Weights of a small mixture-of-experts language model, trained from scratch on English Wikipedia.
Size: 14 layers, width 512, vocabulary 50257, 190M parameters.
Experts: 40 experts in each of 14 layers, 4 picks a token.
Training: a variant of Adam for the experts, 19651 steps.
Below are experts of layer 5 (counted from 0) of a mixture-of-experts language model. Rows are named router (the router's row for the expert), gate (a neuron's input weights, with its number), up (a neuron's input weights, with its number), down (a neuron's output weights, with its number) and show model dimensions 128-255. Each number is 500 + 40 x the weight over its row's rms, rounded and kept within 0 to 999. Numbers have three digits each.
After each expert's rows: "raises" lists some tokens whose logits its average output raises strongly, later layers aside; "mostly gets" lists some tokens that are sent to it at least half of the time. This comes from a sample of Wikipedia text that the model never trained on.

# expert 35
router:502526485527435493472485448464513539536504504564460473526493483418524549504464537467499584554545479489571398544553506461528574494498481456512430465484504509565528495435474477474463542557501479555546556510556430445496489575493590440537484513503503608489440590553449472417472473467532419531549503499540449446481451445432563542514567516500444471522465513466526467459470497472472518462459
gate0:532508490494507421526478469470521480543525498467492515512461573457545516409558508508497505617532516467534498571601515493424543477517501417489526497448491507568522552519542520501480540570508484541466494490476461463481478520462515493528496493478482432468497519538520532445456467464620427450520529499519498485439555531458481461516507516500522504587506466506539417460504587497531495497473
up0:541527538516482442560488465505531476530495515505413515493507562484460496498536469465488518550455485485542561499558522501512519516535496440495540517449502532530519496488510546502434492542526487518437487477389461485484530497473497498538516488435446412476460514462523497523408521438512442460547501446542445535512596443472451501461515509521553494506498440508501429490472585553529514440541
down0:466494566496541452492562461469542472568595504445460507456508497513558482482450438506391487564508456449499497518457507444523468451475444400430510500485570502502458537578563575524491535483477599567506556521563489458487509476437503480553486461527544445475423515464561512494511482504572465445550460502541489511487517528503467485447525558466419425531436543556513507539500613554435484565513
raises: "in", "s", "ah", "ul", "om", "at"
mostly gets: " sc", " sp", " Mod", " Ven", " dec", "–197"

# expert 39
router:541482514566405494503525495474520542496553469560502493533490468507483565522473510448507603496553503545580424548500533460548509480405461523562423529461550518508486514527480489411512530549584449525481535491548466459499590520538503506547464482501526495517514541518466408410518558474522456513488532540512475507452509467488525553489547464508489518488473510462480558441443546466482471510478
gate0:541542505449425481479478509493441431545476504458467492630450425564510481547517472501445466515530512549502586475462515490543504558534493508541517510500531544491531515525477551408548544511526482516471455400580500474484475535422417492442500455594544504568476503532461529471491482472496565502556491489481511432515578532452535501497541419507447435489515467493582483481449555467448512544446
up0:461494541506500485456408499470553462453504506474535568545545469536546479538481423514418434496490468573508530462476488517535562533494487509454436471526506449378490536580491530479525450512563449500443561447502566472460572539471519536573508558532552455550555527551408496495485488447434481488474496496456451504453545548491502440539521428547458502442523493530592554502454462474500436566478
down0:498474521469512517552516469523430492477504503440532540486471508476421498495503516514500498564521489484473468421525515543481512506464427470516421478541471448495528569540579475394447592502440504487516518545527490499584594424418487484495511496522539436422427465492402506479429487502457480456414501390491487548513547541488576533486536474505471496480554490557533504500471513468514517539479
raises: ",", "-", "\n", "ap", "ic"
mostly gets: " Me", " We", " Se", " Day", " Hall", " Ben"

# expert 4
router:544459482566428482448515482527516486515469451518472484502493457476495506493504548443498576597559488582557449466465493452436556521513469502540444477485526509562532512508484488465572540602548533422443551461505475460489529528521493452508482535601470565484467522574509420456468504492517483449546482514512419507500530478427571527434512470509459480515445454520482449483473604464485484500459
gate0:564530414524470428540453491488508459504448507496516413528489419543454413521510493520555520579512512496513470482483435497579468511492539472500502477453497437467551500465435461487478569523498555481540490572502499522493464529529465544491470551555490472463523513525476490516459498507508418464534442464513514498503486496529557424518525487522475517525510493462531463536503521506520463479467
up0:514503476498517533531427495406490503534430458453501535527580485475502510509507492553458568499477556497518412452518506480497560525444502519526480542484497496500510416508522534437513498456549512483461423528523496486519475465530527513452416548464527481484526481543535493471469490535455465486488538437481472524440488513430555467564507526515527508491507512520516535536490524510471459507525
down0:431441481480432543494474505476522539489487454465536470470466497431457477484536524516511503494524486468498522490412494540565490529498519504583544489505471446524562466447558464458448483483398573476484465457388506466454492479487564556510648448528435429455526528488499546456503463576473497474495553573431496452496558493530511501492499557531476495460523410577475559507547440521610476456497
raises: "L", "O", "N", "U", "Y", ","
mostly gets: " T", " W", " L", " H", " G", " R"

# expert 32
router:524506500524507522540511513455449507508513508469537466577505533509490525570486561491478552473582458488550464441494498486474532527506477541454535440527568486455480490480443436494503470445486494495493498540571482524531464552551540451486447547534474514509502508579481488502422448470560433469539434518557474476506449487460565522461500427508416543589480473522499495457496535545511504511519
gate0:530538438493492507537477549509483553534466415506470544507491468511501478513469499526521492501537472480562492505509555471485479420492453457457461528463470479514459463526509484455506570476519557482525428482576495451542533476489463528469471468505537527482443563504573485436412548529495459487522485509556492494482532453455488519504492355484503467493481592485455481537508489536533451429506
up0:492531536474522514501535527516406442496508457474460541556468522514492521548502546536453477467553457504483532538516545488468524412491422509561508512516563519466483544571502460487511507468493523405530504540483496485533486542534496557517478462555480545507393524495506544491515443463498542528521452508519510445486556471492493500489560436506439507503447547542490495512504517532546480542504
down0:520522500506573558478498503492476496475481505527525589409477447512509475519505480445458437496544565507481590502484491535501489541415510516484576511533485552382541495519449490498544498553469487488534505537460522549496514475492538498551488517497542478489550521515535497455586421513505479519565572515472530597511577528514399503563534494482505578494533507507473546485475467490573545465417
raises: "arm", " Released:", "a's"
mostly gets: "\n", " ==", " ===", " well", " \"", "s==="

# expert 11
router:569562564564361456500500474514492435509465475532484525576446544491548527455458592519472571513508471591518495502532474452478534514515520492446484523562515514592510493453498497439485538559543463482467456446579461555514586527538528498517469491506446509486483486573447492473450538496563483466566549420538436502515428479473510518485458488508438508552506512523481456487483519494537449491509
gate0:537569509553417550535503479589456518576423483519458597501510513496547501456485543523572545467492483564528497486557522563435484452496538461511515489493511553512497559444459499511575431486507464450465483436481449483478530502477486521546467479469486571526533499508533433507519498446544482476497480471556438584524546489442511496525518482559455520569504519455445506453504540474474483480504
up0:477561549561448537524483512547468468527498480523462577506427515463542623449411495519546556457515470535560452498534513527488551396447525582471499486446509492458502489518502525517494524485467467440485482477473476480501515502540480506526470512471488594564527509463522517480562436447556447514499485470485435541545516514473462501456491455534472477503488511464495511479525474503490467517531
down0:522439483437497479490528505462520482408505504530494464408523466422451481549507506515483517507601488458499463489467437456535526518496505533461514490477501540505533464539568551440499482557501501529487519510497543537537455515503387490539493488473525487450498503509509513517453477535543512528470528499447546479449570502546536524490519569553478470426496469544521510510521556475512534468558
raises: "'", " of", "’", " like", " and"
mostly gets: " series", " school", " games", " Council", " School", " members"

# expert 38
router:513477447549472433486477512451484469461526445578507509495509475468507574557471539453516557523528466565596459500490515437486548506493456456457487461531555535485503465510485470458505544543573502546481565552539454433526523567557501482499479615553472508492522551604432445408444542449552441502534457506499490468440463467450526534510518411502454494500428515452505503466490542512509461542451
gate0:468491488499471527533480566529524429504423470607512486507478484520545540471468545508470442536554500486560493475501507445500531473506521575452504532448543533478461422522498464527587522444512420470494542481455509511478405554525546433593523492500458501534543480517537502490491509534471495464520510455526488491508382474434448445526461453490509538530483527529443492498469485453479476500529
up0:495536509567482509495503493538550450502497447569469550536529517464484495471457569498506475461543512513581461517575406409450498501436468470485449555463531492573508522481468551490596538498522498493448506460515534467446578565478522480487504472505432545592512542515539492516501555502524544463446548479543377495531415481541456492516559422491500467535513579541452505457490444433548514528506
down0:496435517511523606411469507428520463530485524462557521491538515537536461474490487447446521631510467554520508496552556490492469408527467513419491532495458460492498482522537472450467541490563487539440542594462528542551515506517571528510523490444559437415490501523511533471460562499547503565479439484500517552487531593490511444465462522480464497426488459571496526479490483529519470605486
raises: ",", "cl", "Ar", "co", "He", "com"
mostly gets: " (", " Al", " $", "^{", " De", " \""

# expert 20
router:522529534591493482510523450469511485472514460523480440534519498471488536546464524479508473502503512502550404525517517446522540496429456478504494465507513527490509438523507477467513522467527413524495575532520475489585547497537465433497434531579457518522459514553436431462456510462507503487480474498516451521518468487515549485453510406549467537558484518524473534476444513561487430512477
gate0:488505514481510439465531450609467530465529488466418470500506513505494552523529570500438496533468561526505473530523544527483517433530443546568502503465571495486559476401451549509404520513521503507433554504589512498508468472461473494463451410556573508504524471553451500489471486473474549480451467541492463473461533514498546511464536493534517456520417482636470475526466499530483516507440
up0:482469516476503402490484550559464499450498490524485490507512544560453513447485563487414501537488549507449488498421528534497562407479484488582507386493506478507513506416485480503455571462521505456503539495556532481529457454462453509536453454499468509483510501578530519522452501392431550481494413487500473468480528494519533516466529431429443496541511489511420526528494478471457503543500
down0:521565548539486490498539490524578441430569550475545517503521479475517426515551444533472487512477546511509493471506461489532599546515455520497493455436462529515528446545475539551483393503554511491579537533490517535510498468513508399548459502596517557438487597559502504519530493434457445537448502476558463534478447546441506455461598524486478522469504454386544536520471479501521528547542
raises: " However,", " They", " Although", " Despite", " There", " This"
mostly gets: " ==", "\".", "s.", ".", " ===", "ed."

# expert 13
router:488566533614440500517480527486445508508442463552465475493421499505502473520435527482521533515531468559519467479525524425447557555494552502496443460550518535565519483482472451458459494564593475418473503457553500509503510589526482490482466508541507550519485501614441501482379508464499452462585511465519469502486457468493478498515518488554454514549498528493516449437430523494487475512504
gate0:558559474501448577530479485496558471476438545508530541566459499545498501469476563525533510510477538605519535507468468444448553467439455502537490448501460527504520428433542494441576547435541462496484506454481453514536583503520512490467455461521516435551454520540515462466473539500454481495551478472491494532429489476537531546485444473491497425529582513522460464505494489461493500526549
up0:547493453533497543518449513562519484461469505518547500550531498411458471416448532497510462486539482543569464491510443480480554471400504561502467470475464506499506416518535449460604558447467518506491508466452456484519570560604497402526491443478467438525414474535552508463515536453502494467495506542501443571526539555522454523463523520494484518561508547411417533525585508506456526538485
down0:470578468529504525494448543507475473496486503544595441484527540465471473466468535449520465511416521436547609486550453459535507469472467535556501503425461455504481469463517539510565483531481596595545478517484498576465536453430570483530485487425498491487449503499457502544516438462472479410509530483492522525495475454502579577482469503472522481536562524496554465533399482508473559508572
raises: " of", " for", " from", " on", " in"
mostly gets: " name", " information", " Candidate", " album", " system", " number"

# expert 1
router:523505472534379477430459496475478502491505519508490455480514456474544560488509534489513567533595528555546480502534492435506592519456412469512435468484479492543518488499501491525477535515515482585457551509535450470543479552546563441508432505499464554467437535593437462419499475463569458527587458490515423454493487394485578501512560476496468486525479526461535441492459497463456435424504
gate0:571507547482478475459488570467450496502476557456592509486465498521494489431538537476488544527451547543494522511545453491506435441469497468486481536436486588474471474555538529456566489514564441468531544548524456524471505493488528508497441521526501474452524454553509588446516485470438478535509463454562435583519442591517566493431531503475455414473535519544452501426504470559511509509372
up0:563528509484465474501529495528532546494514557485493505539461518405440443500454517409480490497433557561480518483559476555496524548471438476564479510457420535519465496514568539478500496550489473447522470539490474433529486496571509485470477455584451483452524452603498471462489601525519426505472437512533541549555537448504542545529465524556493480403518465544522597495462472512583468462440
down0:517551564522509459518512560409465461433527544514599491498458526559517546403530420493544530574488545567538543436520458517562489524539532467505515492453531540527462492596441526489519518522598473508497535484493507466465470482463435463503538521553458512489510446476453546411536472435481543528476463518524468576484471546510521543412519527493504470432512479460483506487508429516499492498472
raises: ",", "ig", "ar", "i", "o", "."
mostly gets: " Black", " black", " Little", " Cru", " Med", " fl"

# expert 7
router:480555424512479480510431510500473458534484523500459497509468495465541470542419574459532529541508472485589451505523504507552521501499537490453463498468489534494522444466469489457437481504575470550497506524492501456498501519542529466495496487487484418482495512552434445412487499498440461421524463467542480500479546434472517486528520466513493527486506528529512501524482488455536438472436
gate0:563463525536512466535470568494510526612579489449405499450430542424484533528482551450539546478559422427456532513485516545526470513554522548532509478464516465454496436525410486516549504540545539540526438547506525572536452493536545564502380533528539515475495531575489451495542465464481418503511498438469469461569583503490490463512483493489485534543532496537536522542454451555514514515487
up0:516595566496531431495505540530479472534546481451434501451520535547575526577468511484494538525452441545489513502562453499479454525513505522471545493529485422485498439555539472545512536488577488487563412578485435561497526409581515563541436559534531494497498449518548458473507507573518487496541477465448399492496499584544466472522481473498578528521518530453513507533516412540447503566404
down0:474511490511603531544480543500559464572454453457509455481556485453474491484457448549532457491515479519474449571383567468500490507497539563513495492509485498468487454482552531523510489517475474498533497519394491474512528544552531535492444512529493484418482453476550524542448578483510526429450452505488524501551573519529451558550519461549430508515528488486554547512460575580557472499475
raises: " times", "-year-old", "4.", "th,", "9,", "9."
mostly gets: " 2", " 3", " 4", " 8", " 7", " 5"

# expert 3
router:451504412550438503484548467512477444549440473527460449488480484470485473487462484445439493507481480555572459465489475519530488485431561548554447444506533528524556543453503477502498511479511486472557536471519554464507502537515562487518535465475456521508546556448511419512516527502517491496556504490518540462517508419404516471509498444502438461546492520447527554512460501509518481548475
gate0:521496567541522487558517462461499422549493497524496501454440450464490557475552507533475494512492439495486460572515486510489491538470461474585494502441542483445543454459475499536494450452483466511509564438545535473560507453526572482484463449509535472535507507523472576534487501545510508531500515456530513518513483535483516458500533535509548506489548498486531438515464512457565462505433
up0:562491483520547543525512501482493495428549540492571556501524524556526539485461499537488550482472541537548484467612499491553495519446508488475527548451487522547487410560473529515495580444517464555434445455481431471523577533474459475494485544548532425516454509561436487503450541482525497479494548467461476461504469484474550535578446540488540541518461481471460450521444562508498448494477
down0:506539474436554462515491457486562536485497484515491485519500513545498511561484501540498506596523522457575419527447535509524456493569526592607523466594449475533502571490527580547501518533488523476499528541481519534443485517479463489441439594548475563507515481466508491447512515494501518447555500498528548483484449478461536469520478494469545416458472469510583530514513454503539437548469
raises: "-19", "–19", "–18", "–8", "/19", "–198"
mostly gets: " May", " 14", " September", " January", " November", " June"

# expert 14
router:524478435555420497462504510443478496513461466449476441429527421515544487502542563481493556494521497572600432516503469455506543548449427506525462537480524503486496475535507433459582471544594429498438490475548523465536543558531536519557482534484530531539513547522481437431527481480487403467507476462536484503452467495420556524516493438514483529547465500473464461461410537456429442468562
gate0:496496515508372496529526484511524427551503499506437500391476517502522436516547471528473538524563516505526484521457505490521561545477551508563434520545511507497571518475547535528468475482475460509446544444526482537613480583530534503485545613488514428471494553556545547468548445530443496479485452515466498519558439431445491527561524443496450507506476528542518481509527465501494472545523
up0:450512449554458521505493442511509525530507449493432491449586468521479483557470452534511491548546520562519469587474513525501559564478531484522464513524545482510586561469488539488505466554466506541540532443501509555533521553516570484518544461473513475483457549540521513493516481533485466473536474473477503510542501481504537474523495470519462494416506498559477530520583510515544434515451
down0:460498621513512464495476435515498480534532463497533503458495473500456502551548487476480456446470460456529488492501527535476520461480518457474433506531563467478604438429509446519508503511495524507471537478533533545493539492531515434535577524441515456545471529515454549513550489520513535483477485533529506573508433469491502525536465496501521493434486463484476462478559513502504477489518
raises: "'s", " and", "h", " to"
mostly gets: " John", " Michael", " David", " Robert", " Thomas", " J."

# expert 19
router:459543509610495485533512489434458489548512467503444482498486346504529490505512521448487487487547490581533444450552470527433534536484510461545507459504492443557517548518462452479458517479509467480544487508560476468405453534488510457530490543513506544525493645544432503481463454475519499406500501565541499489533499421488498537526523494498466581522453477503519479440407515501562519533481
gate0:541501559620490492489488473526433557541524539506562468510565473502507538427581476513526488508521481410515534485548461451439446444526556496517447492505513413503509524459477433540449492490508531501494542557469495523465510505476514450483532430468484500451527561499463529520467553530447576444499484595554519494446493506422480522509545531438567550507526485444535513470500498490537517543512
up0:509525410521499499500426515555532501441471528503479430406501488465463455478478558451482492504415429518504485519466516534520485579491441431527536516516482565441443433501453486418502433537493481575521534488523478454482492495563491428591495522473476441476475515479408513516484514529507455572517460423573500533455454459522494559520454507501482462536471545491476456444431530418478523446497
down0:453527552519578507450540456455557539517484461471503530515472522530471532460468466588514491555514602487480539520518497475525480456517445525539441519467494498533467496488497489537502495412510527537491418517392490535444513580457454508487550486583517500508467462506492495525627549544482569536518548492464512475494498494509481516466473514420474553521507517494415555460501547565537532505535
raises: " the", " their", " a", " all", " both", " its"
mostly gets: " was", " is", " has", " had", " are", " were"

# expert 26
router:516526425553554466478470491421453528477459485520483454478485487443473492516536573476512586524545504423575493484519478509461592529458552491526474499494578504537571504482472490469475509584516394496527513518523514455522545567520574466477457537477487516448471488549433488474402427512461504472524489429550447498493526477537453488532492461503494484471533474482561500472485517441492438475486
gate0:559481455502493479530489477451489545479528449491502512485450454474521498508528554491540475516512489459493500533473450531565460605444505463492481518461571502530534502503501369529457527577523488499552548539538491547499410494551497485500521470543469526513499563516471514519428514487560512476414522554432481601478510447517483518547471454505539581450489444524538500530486520560496467462477
up0:531496489474487547497508481430468538506467453550570579425477508418449456560525485496488524563542481522484569488529464463551452547497520506519489531473495593501586461580515426490478506568518522592531463550527501538544447574472512525480535506482419412536507532564495520459413485524495474461453570445425495562476588460551457501529514485520522460492478466550612458474572465572516456510451
down0:473552495467430535467461475468507494504467471533468491481522484477517470582547514431438478559542494541523441463539506499447483467532513505469520521458562573555414432460507423382478530503414473536542452485367521471473585549483499444521499451406473511475524565459573484599519490527366534542520561503474560492549546500531451514559513515500482528528488506546444510544512544494505459516475
raises: "?", "ich", "ach"
mostly gets: " in", " of", " at", " on", " for", " In"

# expert 21
router:516407413565472539487421450422487479450539449538504434504442496445486495451507522450542418563548480565528505481539509481483490539470477452501525477502514462535546474446432499503464533508539478473474510577520572447537517554601492482534554486524461521533456568550458439405450527495514420442457475495505472474466540450497532523489527469492415513474455496498527555462479531470437402464439
gate0:505504575524490461527498478492517499509525491497599455430515471466482533445556445493513482528495455536506469545481490503410520550582444507520462462589462497545555528406600529462566484464474555513412522491534611480459508512432503512542527396526461474475459551500504478440517459474538466456500523444441516513469463494484516558405560489528554493483440519446512552447550489510423483530477
up0:473475453501475510467571475547534487488492500494476462478464551511484496566463509491511546514473478498553412470435456509502562537477483498452504451487572511528512414556469486528597514570497457546491551461521454474568549496498560546542481476490422519489505496500441460463490576523531448459456518487516467481477433470501458621490483459482549464551388525460490532544470534506405458489522
down0:505434487516546502497506537433519515519470546463535513493490479430510523515555502475537476505508491546502552530523478518528523469549508578513522471550481514509505493471529558484502447408491477381511512539476539484531464537507474535512481523458489475532453493525533518495480453535487502485474461465474489483567531501479473481462513520507486494510481570518509483509485470480544482559494
raises: "/", " &", " (#"
mostly gets: " the", " a", " The", " his", "'s", " an"

# expert 10
router:548528547529499460522519465497494479545519472568447516523426514477557515444504625437502500567496548460557453571515468399483539485480505467492473488549524521565469523412483523467450548509539400550481528424516510501494513505469494515500506497520482544529521581605455478416481541466551453435503500468507472458487438461483521527472536476529483497498506487418459563517448494466479475546493
gate0:562552573461482464535547456465458558538475523505547539545497521470532485463569529530454536484454512474470533512513542504466516432544529530506443446518512477590515450466451527526543550533519501525517490496455490545520525492522487457476484505510481537529492463491485501543427519520555526550522485575452462521598586473478601496448539539490410489560526454481473507511495468484456536483532
up0:588490495502448413495478419486513534515447464511583529511504516495518551543548525534591548485503469461490488486550561556480524480486498505504514440444533522542470458471522550518499466533487449491517415485537465498506548524528448524503497492500502525468454483534490434492500518494547509511472446595523484478530496491541551504382485546434495494493454453506478526422487557487487493455533
down0:517514468478512485510497530449526530580481466536441535454514483451490528519466495445542490507624424532523612537534479459470520513461553528471474567534538512512476473473487498531526571529510552420562547429549500542444459486413510457579508440488550484465589451492501479481486504409502518495459467499517512445476507481478453564507497482477540453541520467450492595543522456498550471504477
raises: " –", " about", " in"
mostly gets: " that", "s", " can", "ers", " 1;", " those"